config.toml
num_hidden_layers = 11
experts_per_token = 2
router_score = "softmax"
norm = "layernorm"
qk_norm = true
learning_rate = 0.00305
max_steps = 6580
Below are experts of layer 7 (counted from 0) of a mixture-of-experts language model. Rows are named router (the router's row for the expert) and show model dimensions 256-319. Each number is 128 + 24 x the weight over its row's rms, rounded and kept within 0 to 255.
After each expert's rows: "raises" lists some tokens whose logits its average output raises strongly, later layers aside. This comes from a sample of Wikipedia text that the model never trained on.

# expert 4
router [122 114 150 174 116  88 117 111 142 151 115 100  76 117 163  99 159 113 146 138 144 113  64 119 118 116 169 121 122 146 129 120  65 113 122  56 111 142 128 133 142 121 117 134 161  90 111 140 138 128  95 126 133 161 121 144 130 129 127  94  80 149 160 150]
raises: "\n", " ", "-"

# expert 0
router [142 125 162 201 106 107 128 154  85 116 125 143  98  90 153 136 127 137 127 128 150 141 143 133 163 156 152 137 156 160 141 114 128 145 134  78  87 148 126 124 108 116 133  69 101 134 112 135  89 169  92 145 170  96 136 120 111 138 173 132 137 180 147 106]
raises: "ating", "ance", "lock", "ence", "ding"

# expert 12
router [150  85 151  89 115 128 118 109 127 146 157 136 104 132  94  81 154 167 130 137 154 148 151 130 147 146 115 135 153 140 101 136 128 143  91 167 148 132 109 128 135 121 115 124 128 190 129 127 160 143 118 121 108  78  92 121 104 153 123 125 131 113 116 177]
raises: " ", " and", ",", "-", " in", "."

# expert 13
router [125 107 105 117  90 100 115  73 126 124 123 131 129 125 120 136 145 166 144  77 137 129 157 114 145 130 105 111  97 136 136 118  92 150 143 155 128 144 140 148 128 108 142 107 160 129 134 127 121 120  51 149  91 116 109 133 113 113 172 120 108 116 126 113]
raises: "-", " ", "s", " and", ","

# expert 3
router [139 106 109 137 138 104 119  99 128 117 133  93 127  94 127 154  96 134 142  81 128 146 131 118 115 130 170 175 135 131 116 154 117 141  79 112 107 105 143 133 132 114  97 107  94 130 129 149 147 205  84 130 146 123 114 142 115 120 131 152 136 154 128 123]
raises: " ", " New", " I"

# expert 8
router [162 156 155 142 123 141 114 163 145 129 140  69  68 118  84 142 129 139 177 116  87 140 122 103  96 131 126 149 110 140 138 100 119 115 108 123  83 134 129 171 163 152 171 130 120 125  89 156 100 149 126 110 118 120  85 114 151 147 155 132  55 120 120 157]
raises: " ", "-", " de", " in", " \"", ","

# expert 9
router [138  71 134 147 119 116 139  76 109 126 151 122 143  96 124 129 113 119 186 100 109 130 160 110 144  90 102 114 141 131 112 128 148  59 156 142 104 138 157 148 133  95 144 141 126 119 155 159 107 163 136 142 123 123 131 124 162 117 128 151 128 124 136 127]
raises: "\n", " The", " A", " In", " As", " It"

# expert 6
router [156 131 119 214 133 103  85 149 123 139 159  42 144 124 137 127 138 127 124  78 123 132 140 128 168 135 170 139 116 119 108 127 112 125 134  84 128 139 129 127 102  82 108  96 116 141 102 159 116  99  79  77 110 131 115 138 113 138 137 120 114 105 151 102]
raises: " and", "-", ",", " (", "."

# expert 11
router [ 91 125 122 133 114 126 143 133  83 145 119 118 104 111 140 122  96  94 129  75 129 134 103  91 131 108 130 134 116 142 130 141 125 113 117 128 161 135 148 136 112 106 149 120 113  85 121 134 138 116  70 186 122  85 115 129 115 114 144  99 121 108 146 182]
raises: " the", " a", " ", " and", " in", " as"

# expert 5
router [154 120 114 123 109 109  95 110 146 162 104 145 100 117  98 136 127 142 156 135 150 176  82  93 111 150 111 144 113 168 136 123 120 131 101 157 121 134 153 131 108 112 155  96 128 138 114 112  83 135  79 148 137 134  98 110 130 108 126 106  97 110 129  81]
raises: "ed", "s", "vin", "-"

# expert 10
router [144 108 139 119  68 103  70 124 134 179 119 133 118 102 131  99 146 125 132 101  76 128 113 127 192 126 123 169 173 117 100 124 119 129 120  97 158 149 150 106 121 120 137 130 136 124 142 142 163 116 107 103 111 131 135 145 111 143 146 130 133 114 124 164]
raises: ",", " and", " of", " in", ".", " to"

# expert 7
router [175 118 137 141 109 122 132 112 111 130 119 131 129 121 114 132 153 117 179 148 120  98 106  93 112 132 176 136 146 136  94 134 113  98 120  90 166 113 150 152 121 141 117 111 113 189 123 133  95 143 149 116 101 120 113 120 172 120 152 108 127 160 106 147]
raises: " the", " a", " ", " an", " A"

# expert 2
router [165 185 142 120 114 113 100 128 140 168 191 140 104 115  94 136 123 143 119 146 137 138 134  99 168 161  98 141 144 144 158 146  91 135 116 165 117 127 128 127 133  91 100 114  86  92 118 134 101 129 137 104 128 158 114 110 129 120 142 125 111 132 140 153]
raises: " ", " and", ",", "-"